Weights of a small mixture-of-experts language model, trained from scratch on English Wikipedia: 47.2M parameters, 2485 steps.
Below are experts of layer 8 (counted from 0) of a mixture-of-experts language model. Rows are named router (the router's row for the expert), gate (a neuron's input weights, with its number), up (a neuron's input weights, with its number) and show model dimensions 128-255. Each number is 200 + 30 x the weight over its row's rms, rounded and kept within 0 to 999.
Before each expert's rows: "mostly gets" lists some tokens that are sent to it at least half of the time. This comes from a sample of Wikipedia text that the model never trained on.

# expert 35
mostly gets: " l", " n", " provide", " give", " Died", " FW"
router,259,233,236,238,215,161,177,150,236,212,199,167,201,183,194,197,187,195,167,166,176,220,236,145,158,162,186,234,187,149,194,182,174,183,140,182,191,139,182,201,254,233,194,194,205,199,209,199,161,235,176,166,205,189,212,172,241,215,178,126,191,202,244,154,162,173,230,233,137,209,227,182,223,170,215,224,177,183,228,200,208,171,197,172,220,197,185,181,168,219,220,213,233,191,281,185,232,194,247,173,202,235,191,214,155,229,183,171,190,208,217,157,217,180,199,200,217,198,208,223,170,214,261,205,219,189,173,206
gate0,180,230,203,175,200,210,189,186,207,235,256,199,195,205,204,202,133,134,206,214,173,187,203,225,173,210,201,149,197,185,203,224,210,168,193,221,239,207,146,201,259,141,169,210,200,164,183,165,245,196,211,157,220,179,147,185,206,158,187,199,201,175,211,160,226,169,195,242,196,185,204,214,157,178,254,169,238,203,196,208,163,224,153,247,177,217,167,163,195,201,235,160,272,207,162,193,155,218,194,184,200,193,228,223,203,226,150,220,220,173,224,181,174,226,197,221,226,185,179,249,171,242,203,219,228,204,124,221
up0,249,206,233,196,120,237,251,205,230,250,200,181,217,190,164,227,220,237,220,194,169,197,207,176,219,221,206,232,220,242,168,224,202,188,179,176,138,192,246,261,209,234,224,224,167,239,189,176,148,127,212,205,242,248,168,170,284,200,186,240,192,184,128,236,175,165,164,248,209,244,250,215,209,237,172,240,189,175,192,260,227,150,245,187,204,182,231,226,183,196,205,201,223,238,200,194,202,241,192,228,229,217,172,132,199,218,151,195,196,157,177,221,208,177,186,175,177,153,199,194,170,171,210,244,215,192,172,183

# expert 44
mostly gets: " along", "=", " the", " its", " moved", "The"
router,214,188,205,199,193,188,187,183,219,213,154,183,230,141,159,170,204,163,199,235,176,225,208,196,234,195,185,239,219,139,191,179,212,241,190,161,210,222,205,231,225,254,186,211,195,154,185,251,184,196,148,147,213,248,205,190,214,245,211,156,249,232,238,158,186,227,239,232,179,204,224,217,199,191,187,222,225,153,187,202,181,127,172,236,174,205,249,246,224,185,183,199,227,146,260,200,184,183,247,155,176,236,218,217,176,250,202,135,225,184,184,164,251,214,190,250,186,227,184,203,134,215,237,212,191,236,158,253
gate0,168,202,185,211,161,140,178,194,163,181,176,156,185,164,148,209,246,222,169,188,158,186,223,215,134,185,213,201,236,169,268,187,193,200,175,150,132,233,183,163,213,197,206,220,285,162,233,213,191,209,161,184,197,201,196,193,215,218,213,210,175,243,255,148,168,182,245,234,198,197,180,198,196,162,223,233,242,189,152,158,210,204,221,190,174,249,207,155,162,194,214,190,215,221,228,248,244,220,188,208,153,230,204,214,144,183,188,177,238,237,174,201,158,179,284,202,164,173,210,171,180,215,184,181,270,180,200,199
up0,208,177,223,220,188,194,223,264,212,195,199,203,216,186,210,267,216,154,247,135,208,169,200,229,180,238,222,186,163,239,182,222,205,167,220,180,171,159,199,198,184,156,230,189,156,217,226,157,192,225,224,241,229,235,192,213,164,199,245,221,199,156,147,131,257,217,200,198,198,167,218,199,172,207,205,211,232,193,155,153,201,191,218,225,224,267,180,172,212,174,179,238,234,197,154,229,163,223,167,215,184,211,204,240,219,183,209,174,168,205,197,255,175,217,190,224,212,183,188,187,167,164,215,151,185,184,206,189

# expert 8
mostly gets: " album", " program", " ==", " can", " role", " film"
router,247,208,208,208,232,163,193,149,229,168,177,186,225,157,221,220,178,152,187,184,176,247,240,172,176,194,231,221,223,184,214,172,188,191,178,198,194,153,222,175,186,228,133,169,195,194,192,251,194,227,166,166,253,196,258,189,213,208,231,177,195,160,234,206,141,231,239,233,182,208,228,208,209,170,158,225,184,164,215,236,184,157,206,173,182,224,249,238,155,189,238,170,248,137,227,231,181,227,259,164,214,189,160,212,197,214,186,183,148,194,140,187,235,170,186,192,167,229,226,168,173,175,191,153,235,258,170,231
gate0,199,160,204,195,168,214,196,206,187,209,143,206,186,158,164,214,209,213,225,223,179,215,225,198,198,254,199,188,194,206,246,186,207,217,227,175,225,260,219,153,253,231,213,212,173,158,182,141,202,211,171,160,259,212,194,209,190,210,211,202,235,169,142,193,182,189,208,218,175,201,216,241,172,155,203,248,239,211,242,207,184,238,219,151,209,226,254,211,223,232,181,227,201,201,266,247,183,240,205,227,196,186,198,225,173,230,176,165,227,195,175,206,196,211,199,251,218,197,176,240,243,149,245,177,231,200,131,194
up0,251,189,198,191,222,242,160,192,232,198,162,230,227,163,217,186,165,235,200,215,230,141,216,157,183,218,195,206,206,187,163,164,220,156,139,223,184,189,217,246,211,183,221,196,204,236,133,196,197,199,179,235,174,170,239,163,220,181,224,232,200,189,192,193,165,222,199,222,203,176,160,200,251,232,181,189,201,162,243,211,206,180,224,195,144,197,168,176,144,176,180,171,235,216,184,205,161,220,214,241,181,184,171,188,210,182,296,217,169,187,194,226,195,164,209,136,192,209,216,231,192,222,197,181,183,189,238,158

# expert 56
mostly gets: " households", " When", " Prince", " became", " Racing", " wife"
router,222,196,236,252,173,178,217,171,200,142,169,214,167,173,209,177,179,161,213,184,141,208,199,187,194,189,238,249,241,161,214,213,225,165,209,128,248,200,261,166,195,182,173,204,205,206,254,260,201,177,177,209,238,209,178,136,228,240,207,183,225,223,212,170,152,227,173,214,190,149,246,164,252,160,168,201,202,212,188,200,158,181,207,228,131,223,241,218,168,216,192,179,170,223,174,252,183,229,206,201,216,238,171,219,154,200,210,213,207,212,120,210,224,211,204,232,195,213,210,164,159,201,214,156,219,213,192,185
gate0,255,245,234,136,226,198,172,220,217,208,159,189,188,181,214,228,207,187,241,213,206,190,245,207,197,236,178,236,209,188,167,158,198,180,202,201,185,240,172,225,210,184,234,190,212,188,183,226,229,166,211,154,121,171,188,195,206,175,190,240,206,135,216,251,218,172,243,164,215,203,174,174,225,200,199,201,211,222,152,205,212,192,227,165,192,190,192,134,187,240,245,189,187,189,144,240,199,224,148,194,218,213,142,193,282,181,136,242,154,197,213,198,192,205,244,216,232,176,249,198,175,173,238,160,129,211,201,216
up0,187,264,182,256,170,192,227,184,189,220,154,236,180,169,162,195,187,240,214,225,218,164,197,203,206,228,182,222,160,232,178,230,261,156,180,169,156,225,221,189,242,184,119,156,157,148,201,140,190,217,217,206,239,104,198,207,205,206,247,243,225,216,162,203,151,196,178,163,189,207,158,240,232,207,187,191,231,203,179,200,183,192,217,179,228,237,231,142,176,220,149,199,274,231,185,212,203,192,226,223,225,277,157,227,227,179,204,216,181,221,215,245,231,143,210,205,227,211,231,186,202,184,259,184,215,216,189,207

# expert 42
mostly gets: " along", " the", "|---|---|---|", " its", "The", "="
router,230,219,247,204,229,209,201,184,234,180,179,174,212,152,171,177,243,140,158,225,212,224,204,157,189,166,213,195,190,191,198,150,220,215,161,184,233,195,203,157,218,246,172,247,191,131,185,231,199,195,182,151,222,263,230,186,243,248,208,154,226,208,229,149,181,248,198,233,171,175,206,169,231,196,187,229,245,148,158,233,165,170,174,218,164,223,225,248,204,187,233,193,218,170,240,202,200,250,234,200,237,231,202,195,170,220,194,159,199,194,134,193,250,215,172,220,194,192,194,177,143,214,197,214,205,273,175,230
gate0,225,200,238,192,216,245,162,165,226,227,178,250,226,229,237,222,217,199,195,263,270,235,221,229,163,199,189,195,215,209,199,213,206,222,195,215,190,151,188,249,227,255,187,181,192,127,221,185,172,204,126,227,213,180,264,152,173,170,197,184,201,210,242,182,196,162,136,159,165,235,191,234,215,184,193,235,196,138,198,238,181,206,187,138,179,194,179,271,207,238,187,160,164,234,178,219,154,155,166,193,223,238,217,198,179,201,192,201,243,178,192,181,212,259,199,186,196,264,217,217,210,159,172,263,186,187,221,257
up0,214,213,194,214,220,205,226,228,163,224,205,214,236,250,243,209,189,205,175,234,236,168,262,183,208,219,142,214,149,124,197,151,197,189,141,236,214,171,161,172,201,242,194,190,160,176,212,241,240,190,173,223,219,196,206,178,264,186,227,231,165,168,194,158,220,192,189,190,204,197,191,192,163,218,182,186,239,195,244,206,177,201,181,232,164,209,191,203,202,191,198,176,170,254,210,211,219,174,183,191,162,211,195,198,188,200,247,212,211,171,187,235,206,183,191,155,170,223,210,201,199,178,191,122,241,185,199,119

# expert 63
mostly gets: " small", " households", " List", " After", " When", " Prince"
router,258,247,259,227,221,152,218,192,228,147,181,235,209,174,195,164,207,165,172,201,174,201,193,181,238,209,193,245,237,120,211,157,263,183,197,148,241,185,248,225,220,237,176,218,232,185,166,245,186,198,208,183,242,196,230,151,248,206,241,182,201,208,227,163,193,238,188,211,182,177,241,213,207,196,233,209,179,195,213,191,207,225,189,197,173,185,207,248,189,165,168,221,222,197,198,280,168,244,177,157,235,228,187,201,208,215,195,195,197,251,152,169,224,172,192,214,244,213,223,172,158,218,208,183,192,237,138,271
gate0,176,194,186,165,236,244,179,177,178,230,241,187,190,194,231,183,201,180,195,224,168,206,196,171,208,198,144,261,218,185,193,174,230,275,253,198,185,204,189,208,230,202,188,214,175,242,187,195,239,183,202,177,192,208,196,220,165,205,148,168,213,167,247,177,185,174,188,174,178,186,235,152,241,211,166,197,180,172,206,201,264,143,212,204,165,209,198,194,242,226,205,190,119,205,217,240,204,250,171,220,243,153,159,239,216,157,217,201,197,177,194,172,211,173,227,169,196,199,183,173,233,208,208,164,178,114,158,184
up0,130,218,200,198,162,192,241,218,187,183,175,231,196,145,147,203,258,173,178,152,158,165,203,191,199,220,202,224,234,218,228,222,253,227,203,212,245,217,236,178,224,184,199,186,152,176,168,264,186,218,209,214,214,234,226,252,173,175,197,191,173,257,175,159,173,267,203,186,164,215,174,206,227,225,212,194,220,166,190,221,237,216,228,205,239,213,177,221,184,184,230,171,228,147,200,191,178,220,261,188,212,183,206,210,211,181,178,160,121,177,192,178,179,208,182,271,237,213,151,162,219,184,214,196,179,173,176,202

# expert 5
mostly gets: " ==", "==", " program", " album", " role", " unit"
router,234,161,230,214,211,197,190,142,225,158,179,175,232,156,175,203,196,207,207,186,177,224,206,188,191,191,244,178,220,179,211,215,205,225,200,172,182,206,209,176,222,215,167,201,266,184,187,244,206,213,198,171,223,224,197,168,260,248,235,152,216,217,210,214,171,227,281,221,171,172,203,208,212,223,178,195,192,166,209,239,177,179,207,167,143,226,201,176,157,160,234,170,216,176,231,210,179,232,263,152,226,211,200,191,182,204,180,192,134,199,169,156,246,214,147,232,214,185,189,188,156,235,188,209,199,274,160,226
gate0,196,242,186,220,282,207,174,197,257,177,239,198,185,197,239,174,197,177,225,192,162,237,232,252,204,132,157,190,216,191,226,201,148,272,203,202,183,235,215,220,212,166,179,182,177,135,179,205,208,221,199,241,195,236,223,201,212,228,174,211,194,231,199,164,255,188,202,177,240,190,196,209,184,202,167,144,206,217,169,255,185,163,164,173,230,229,220,176,193,153,220,144,196,187,244,169,246,169,183,199,218,211,192,167,162,224,220,269,191,201,176,168,187,171,240,108,173,203,244,233,148,218,192,217,181,236,183,236
up0,225,121,234,169,204,203,214,227,183,211,212,191,197,210,170,218,184,186,231,149,173,208,251,187,138,182,235,211,120,204,202,161,258,185,200,163,173,192,212,235,204,159,175,214,180,232,224,214,186,242,184,203,219,154,205,232,146,174,176,205,254,159,219,216,212,182,195,202,262,214,201,172,168,225,229,159,195,163,159,220,194,231,217,244,244,269,125,252,177,215,208,238,242,203,150,200,173,176,252,188,262,197,224,238,216,195,238,180,244,187,201,205,203,202,236,200,262,255,184,196,168,218,251,226,217,175,218,251

# expert 45
mostly gets: " along", " returned", " moved", "aged", " due", " followed"
router,228,213,218,200,244,177,191,171,227,196,206,228,237,210,152,203,224,199,170,228,171,198,213,161,179,151,224,235,193,139,214,220,246,259,140,182,234,217,227,234,222,206,177,230,254,165,179,238,201,181,227,223,269,206,206,167,209,187,259,137,215,195,230,230,186,221,245,191,237,165,213,172,189,160,173,239,170,172,179,216,163,172,190,183,150,240,185,245,230,159,186,151,220,187,199,202,166,236,207,158,219,223,187,201,165,231,211,179,171,249,164,181,210,180,180,255,251,158,192,181,180,227,274,218,201,205,153,214
gate0,222,219,249,176,139,162,305,102,172,142,212,237,185,181,165,239,195,188,214,224,190,227,192,208,235,208,215,171,229,228,197,191,198,211,207,135,195,227,206,283,215,208,176,198,220,207,220,208,211,199,196,185,230,145,266,202,181,157,190,219,150,250,158,193,239,222,137,184,198,213,180,233,194,236,206,191,138,205,193,185,255,230,189,188,174,220,173,203,191,177,171,205,164,201,159,199,205,245,232,193,186,200,226,206,223,244,214,195,217,218,170,218,194,207,187,187,243,163,255,249,259,150,199,208,197,213,234,244
up0,240,194,209,182,178,205,237,203,207,215,186,225,183,173,226,202,211,218,162,163,197,232,192,153,176,217,194,241,210,214,194,161,216,179,240,186,191,211,204,217,175,205,174,193,211,135,186,141,169,206,225,241,204,215,202,150,180,218,254,150,181,164,141,161,221,202,149,171,164,220,147,151,201,196,186,206,196,183,183,184,185,212,219,159,159,215,222,230,182,211,207,229,213,188,132,178,208,197,228,144,168,218,175,197,187,164,232,214,226,247,154,197,153,252,180,163,224,215,216,178,215,225,211,164,213,175,226,163

# expert 49
mostly gets: " until", " during", " At", " became", " after", " since"
router,245,186,213,178,250,204,228,173,265,163,172,159,221,212,157,215,243,179,233,189,166,221,201,186,216,196,239,184,248,194,190,196,170,185,186,166,213,176,233,209,192,225,192,230,226,121,186,224,178,220,172,188,192,215,224,143,248,212,223,206,192,163,218,180,193,251,201,255,204,144,256,170,238,186,195,193,262,183,146,245,173,203,164,209,168,235,199,195,158,183,242,206,207,212,252,203,215,222,229,200,179,198,147,197,163,182,185,205,184,180,193,208,190,198,231,224,219,206,200,174,131,200,224,180,193,226,193,245
gate0,191,185,212,162,236,191,220,199,210,228,229,167,174,202,165,196,198,197,215,188,229,182,218,221,167,124,205,249,190,218,146,156,243,170,243,211,208,184,248,244,167,181,206,197,171,243,188,207,156,216,229,208,213,209,214,227,248,214,154,219,182,218,209,191,160,205,211,231,231,214,182,184,151,203,191,189,222,214,178,171,182,152,208,156,215,161,254,220,208,194,169,156,171,166,183,210,129,175,180,150,195,209,223,170,198,171,185,133,244,156,188,208,219,183,222,161,199,160,105,181,229,196,230,242,226,221,225,233
up0,170,178,192,191,167,208,178,201,185,205,196,153,173,224,205,214,232,192,178,189,166,203,273,167,167,228,196,227,225,147,161,199,224,208,166,183,184,234,205,162,191,164,168,243,195,210,249,192,194,191,178,185,206,210,189,207,242,221,247,208,230,166,224,215,215,176,212,180,266,195,191,217,202,143,143,233,174,208,187,169,169,168,174,199,169,229,203,273,191,192,158,154,143,224,175,223,193,233,145,199,182,228,174,177,128,264,176,162,185,177,197,208,243,287,227,212,199,216,145,225,207,225,212,162,242,176,213,206

# expert 19
mostly gets: " been", " based", " were", " being", " are", " be"
router,229,221,235,252,244,160,205,185,261,158,193,182,242,141,169,223,221,190,198,214,214,217,252,178,249,188,262,211,203,163,219,201,192,222,178,188,213,159,180,144,243,185,169,176,218,169,195,199,193,200,164,162,184,205,175,202,262,192,228,193,232,190,187,150,180,189,198,199,198,207,191,161,228,198,216,203,242,170,237,233,181,210,190,196,216,231,223,218,161,205,242,211,254,157,237,227,211,232,216,213,230,253,153,253,195,242,217,137,199,223,161,149,184,214,162,244,208,209,210,214,174,239,204,197,219,233,171,173
gate0,183,162,195,243,183,178,200,184,184,233,200,225,230,189,196,208,243,193,132,186,187,192,192,190,165,172,222,153,236,191,198,217,209,175,201,166,217,195,212,205,208,245,238,185,205,229,165,218,165,296,176,200,196,214,198,228,234,241,220,227,212,232,238,143,167,225,243,261,156,193,186,185,218,226,195,188,185,147,165,178,177,201,244,262,233,205,242,230,199,233,230,214,182,197,224,226,158,229,252,224,149,175,210,159,208,184,241,189,182,221,172,213,211,231,183,158,214,157,161,132,146,166,212,189,205,213,215,181
up0,203,166,262,176,232,205,213,195,187,228,145,140,243,241,209,231,217,166,206,182,199,196,170,206,196,174,178,177,186,196,227,212,234,175,220,227,183,156,209,212,191,260,236,227,176,232,155,182,243,179,206,213,188,210,234,213,216,207,218,182,249,195,169,222,211,242,173,209,186,228,156,241,182,216,178,192,173,214,231,233,231,136,200,241,225,193,196,223,171,167,168,258,233,210,175,224,167,189,214,148,254,245,258,197,239,235,175,189,186,170,269,136,250,185,182,228,169,180,205,204,253,191,266,186,187,188,159,218

# expert 31
mostly gets: " been", " being", " known", " were", " are", " be"
router,253,226,254,185,218,147,237,157,226,198,198,173,208,143,193,178,214,167,145,173,213,174,222,167,236,158,212,207,243,204,208,192,193,156,207,210,219,197,238,175,201,225,188,180,231,161,207,245,144,248,157,145,230,200,201,166,256,215,195,194,205,237,228,165,193,213,206,236,199,205,230,189,176,219,189,185,229,181,174,250,197,210,167,200,182,241,194,187,177,185,192,180,212,170,207,213,155,231,250,163,200,165,184,222,215,226,186,154,205,247,167,140,196,191,172,231,209,173,179,209,173,218,211,153,224,210,188,190
gate0,252,203,222,195,177,166,237,223,207,168,202,174,174,209,203,222,221,160,234,189,210,212,211,221,210,168,133,199,234,235,182,214,211,204,275,232,286,233,214,157,117,181,144,179,163,175,139,210,216,258,136,215,237,277,186,215,210,224,210,195,181,199,216,177,222,234,205,202,205,203,205,204,144,217,238,169,219,206,172,174,192,195,188,202,200,213,206,293,183,220,225,256,188,160,202,259,223,193,223,169,227,238,216,193,216,228,203,161,146,195,151,197,210,204,199,213,175,209,231,193,237,208,103,256,212,197,175,220
up0,149,177,213,185,199,272,234,217,191,222,233,156,183,145,244,218,232,182,224,207,167,216,195,226,128,211,183,184,229,196,197,208,193,208,226,191,209,202,164,211,216,186,213,233,182,125,138,230,266,290,253,222,176,177,175,159,187,256,213,235,265,192,205,211,227,170,197,204,179,216,196,212,218,178,227,223,245,131,199,206,205,181,228,152,242,210,268,184,261,136,200,189,229,205,165,185,175,232,190,203,215,133,197,211,174,210,193,209,218,178,152,240,219,267,196,203,212,195,198,190,182,210,221,212,264,197,175,160

# expert 26
mostly gets: " Matt", " Jones", " Johnson", " Thompson", " Smith", " Chris"
router,210,174,227,249,244,178,205,182,208,118,156,195,187,153,147,156,213,160,207,183,182,245,201,160,218,140,236,212,234,167,164,206,230,189,191,189,224,190,211,183,222,232,205,223,255,215,175,264,167,208,174,211,253,241,215,188,234,220,213,199,199,226,232,192,187,224,231,235,177,188,245,204,201,175,193,218,238,183,129,202,187,176,168,203,194,247,227,207,157,202,210,196,213,146,208,237,175,212,234,140,225,206,192,213,148,220,177,197,213,215,201,155,237,168,146,184,239,210,188,212,181,226,230,180,227,231,199,184
gate0,225,225,230,204,198,219,246,205,221,150,169,246,150,213,206,181,221,207,258,205,196,218,211,230,140,191,200,178,169,227,248,203,234,167,204,140,176,193,200,192,167,207,226,172,182,168,204,255,283,186,204,246,249,262,149,238,147,183,221,250,184,201,194,144,233,189,205,162,228,192,185,228,251,166,195,189,225,189,156,224,199,213,206,235,200,194,174,181,192,182,227,175,216,196,207,158,228,181,207,169,231,240,253,234,176,185,174,193,173,165,186,190,203,208,169,253,195,155,234,214,228,172,201,161,235,170,218,119
up0,187,154,225,223,137,209,216,217,206,158,224,171,199,243,232,234,192,210,213,226,196,193,191,163,181,195,204,204,205,252,149,149,225,209,198,221,185,181,205,190,198,209,171,241,223,174,223,224,268,224,181,208,205,242,247,159,232,140,202,191,193,176,256,153,189,147,231,253,237,168,175,267,217,205,243,223,181,215,188,159,171,160,190,242,153,161,202,197,202,205,203,226,236,176,161,172,251,190,183,278,136,178,157,153,207,225,185,172,222,206,211,212,201,228,198,239,171,184,183,194,194,149,179,201,168,195,171,222

# expert 29
mostly gets: " ROU", " Chris", " Matt", " played", "ZE", " ENG"
router,257,186,225,183,234,192,227,178,211,152,165,176,191,154,209,223,214,213,189,231,248,210,229,198,218,206,193,205,244,177,230,173,199,189,178,231,222,148,176,224,192,252,168,251,216,126,190,231,161,245,138,209,234,200,213,206,224,220,207,166,205,182,195,163,185,218,211,199,213,174,229,144,234,193,233,183,241,150,167,212,193,196,177,200,139,256,235,216,156,216,244,173,213,163,207,218,186,192,201,151,210,234,200,180,179,258,191,165,189,257,145,169,206,153,215,223,194,200,165,174,154,212,171,214,205,213,183,231
gate0,193,185,200,136,227,212,193,239,195,198,147,199,254,224,194,219,202,202,229,221,202,223,243,178,191,204,243,270,174,202,201,155,207,235,212,182,183,222,219,169,256,159,168,247,223,214,198,164,198,200,207,185,202,185,184,265,184,176,245,218,278,206,185,203,250,186,263,225,221,224,194,197,223,194,153,184,178,198,185,225,247,197,251,192,211,245,193,209,186,216,173,205,231,146,211,218,225,220,187,151,163,221,178,178,172,186,189,205,166,170,199,226,174,210,300,235,216,194,179,219,198,165,215,182,167,248,203,210
up0,185,212,175,200,172,232,153,191,214,259,214,104,194,182,241,182,243,234,187,224,162,245,216,206,145,178,183,204,203,178,232,249,229,216,197,167,175,234,121,236,188,277,172,167,157,159,187,195,221,175,173,213,140,198,164,169,190,214,190,200,208,152,215,209,173,192,202,186,168,177,173,200,207,200,229,163,237,202,174,212,159,207,153,176,248,176,207,192,205,238,179,186,194,251,185,193,217,184,237,150,160,193,186,219,223,191,235,217,225,177,198,158,167,204,222,211,164,209,284,196,223,219,209,169,190,135,174,245

# expert 47
mostly gets: " b", " f", " co", " c", " n", " Ch"
router,204,214,253,200,228,179,196,167,205,170,216,213,178,198,177,205,243,203,207,144,172,210,232,183,218,164,186,246,230,179,205,177,225,201,198,153,208,129,191,211,242,218,134,245,230,141,225,242,218,249,225,177,243,200,230,159,197,249,228,146,224,231,192,168,182,184,206,213,221,200,180,178,206,168,211,231,236,173,155,203,144,215,164,187,181,235,248,193,168,193,185,201,246,195,237,186,159,197,233,215,229,205,179,220,141,201,200,223,177,250,189,168,203,217,215,185,217,153,202,200,207,196,205,236,235,226,156,230
gate0,189,188,219,205,194,107,215,211,251,239,264,218,198,219,189,219,264,188,191,233,175,247,184,157,195,249,178,191,209,229,208,201,176,241,166,239,158,149,176,170,260,179,174,155,172,124,151,230,235,221,206,160,165,162,173,174,216,212,203,207,182,222,228,133,228,177,180,195,177,205,225,161,217,142,205,179,231,207,231,203,158,254,142,210,193,199,200,177,224,175,221,200,238,231,230,175,182,193,187,194,219,214,189,232,192,244,204,223,225,194,183,196,227,139,257,137,231,191,273,223,165,186,234,214,263,152,193,176
up0,181,225,220,156,185,232,172,193,177,184,204,226,157,183,212,173,218,191,277,168,163,179,213,156,220,169,155,200,225,169,171,182,193,170,240,195,190,220,212,143,156,193,214,215,250,249,206,187,232,154,173,259,201,135,196,193,186,190,181,202,138,203,190,189,235,237,138,203,221,180,206,241,219,183,164,198,133,200,170,202,186,206,236,170,201,208,189,242,210,202,163,251,155,222,214,240,214,221,151,152,194,210,167,221,251,189,194,194,168,174,181,195,161,160,197,207,182,208,239,171,173,193,206,207,250,164,183,242

# expert 33
mostly gets: "=", " due", " Type", " followed", " re", " Animalia"
router,190,201,216,254,217,234,212,193,247,148,149,219,178,155,145,208,197,192,218,218,189,200,229,180,211,163,226,186,227,185,208,166,199,199,203,165,248,222,200,205,220,234,122,245,195,183,204,229,142,229,167,158,226,200,207,159,235,189,215,152,218,232,191,146,165,242,223,230,172,201,253,173,209,181,192,181,237,189,182,230,187,156,165,182,200,242,225,226,214,210,154,148,228,193,229,200,164,217,246,177,251,212,221,253,188,224,187,190,156,225,155,184,253,191,152,174,170,198,185,176,193,257,182,207,228,188,169,268
gate0,200,209,190,189,243,184,150,193,210,261,256,199,197,188,190,160,192,204,215,214,142,199,204,231,199,196,195,204,216,241,204,249,207,150,163,264,259,199,233,180,223,171,213,157,198,176,203,192,183,186,147,197,137,195,207,153,207,183,156,175,194,223,239,159,165,224,201,210,175,175,193,183,215,216,236,184,255,205,253,208,178,162,186,141,162,213,207,166,235,152,195,198,221,187,165,251,211,166,143,180,224,176,210,239,227,211,227,227,133,191,186,206,224,216,222,183,208,217,173,237,212,158,194,192,227,228,192,213
up0,199,224,186,187,227,196,174,230,194,185,224,185,189,189,158,224,175,189,204,180,212,222,268,194,186,174,151,283,185,173,222,250,257,194,156,153,199,194,229,218,198,204,225,210,202,207,214,173,180,200,216,183,218,171,231,175,172,157,208,193,249,158,192,229,217,153,207,155,215,174,152,209,190,227,210,184,214,196,245,203,218,221,202,200,201,205,202,221,196,199,227,170,200,232,255,169,194,216,221,211,190,181,216,236,216,211,239,218,181,188,220,231,171,187,249,249,217,217,144,243,196,244,214,142,202,179,181,229

# expert 40
mostly gets: " returned", " along", " moved", " due", " followed", " Location"
router,243,235,231,203,217,189,180,190,249,189,208,194,223,163,170,185,189,140,182,148,217,232,245,174,172,142,253,194,181,144,194,166,231,197,153,148,230,187,213,160,250,192,151,171,214,171,223,199,184,208,196,181,206,183,200,189,185,174,199,197,203,209,256,233,173,257,194,255,211,206,216,205,229,191,186,259,192,197,133,188,177,207,140,239,165,265,213,205,143,209,215,151,258,126,253,253,189,237,218,166,239,189,178,206,217,210,185,140,169,213,161,204,228,158,214,188,200,160,179,209,202,188,218,169,207,242,177,193
gate0,239,205,229,208,175,211,193,195,231,231,184,210,210,167,200,205,165,227,245,198,162,237,223,191,222,169,188,175,236,191,174,183,241,205,173,179,178,116,188,231,209,148,184,183,236,213,227,180,231,151,188,246,225,164,196,240,211,204,200,200,208,195,219,194,193,167,177,209,203,204,190,180,173,166,189,129,235,213,155,222,188,232,266,174,199,241,219,145,242,197,191,209,217,238,215,178,206,204,234,212,204,214,165,275,160,245,158,212,214,236,185,167,231,203,212,171,195,149,206,197,230,172,192,226,183,217,205,215
up0,163,224,122,244,240,165,143,241,233,221,229,170,224,199,221,219,194,240,234,211,264,235,201,170,185,164,207,198,270,219,243,192,181,225,160,222,196,220,194,235,172,207,272,222,195,216,156,171,201,229,176,178,207,191,192,248,230,199,191,188,227,230,196,204,204,187,224,192,196,240,197,200,229,211,224,227,240,225,242,241,147,183,163,256,192,204,128,187,213,194,193,141,219,190,208,260,223,164,228,136,195,182,204,250,117,183,182,262,213,246,173,168,189,222,145,149,162,262,223,184,171,246,183,209,201,215,139,170

# expert 12
mostly gets: "Personal", " They", " program", " album", " role", "Early"
router,259,209,193,226,224,214,185,230,202,194,144,200,175,144,193,219,199,182,213,171,203,229,211,149,187,155,228,179,182,162,203,184,179,185,212,214,195,211,190,170,237,226,171,238,189,194,238,215,162,230,161,197,266,212,202,190,226,271,192,181,154,175,241,167,170,230,247,257,164,196,234,188,233,245,208,191,237,197,192,237,170,178,174,167,197,193,182,225,206,142,161,172,185,183,235,225,148,222,241,204,201,175,201,213,175,241,156,174,178,253,142,218,218,195,180,189,200,214,179,167,150,182,230,211,209,253,201,228
gate0,266,226,160,227,168,187,192,199,234,186,213,210,148,181,205,223,188,195,185,233,248,174,152,178,193,238,178,200,198,205,219,170,259,220,232,179,182,181,185,141,191,222,176,152,180,260,252,128,223,207,204,133,195,207,225,188,203,225,160,208,204,221,199,202,227,176,208,248,203,220,272,232,207,240,170,181,196,221,185,230,184,187,189,189,152,190,190,162,222,202,232,194,215,186,222,190,218,174,176,200,207,251,236,215,238,173,194,180,158,200,198,156,228,196,187,182,236,189,223,208,152,165,225,220,154,263,204,172
up0,231,164,219,188,209,194,198,230,182,204,205,239,188,185,192,158,209,177,197,209,170,129,223,241,183,171,164,148,198,219,222,204,229,209,181,149,230,191,184,259,151,175,209,196,191,195,196,184,192,230,161,198,161,195,243,220,188,177,186,179,224,265,223,171,233,155,224,259,213,252,191,252,214,254,182,204,236,206,203,160,164,234,215,178,211,198,175,158,140,211,229,226,198,189,252,164,184,191,188,246,236,214,213,186,196,118,184,237,185,228,198,167,191,192,238,222,173,188,187,199,192,186,201,243,189,170,212,159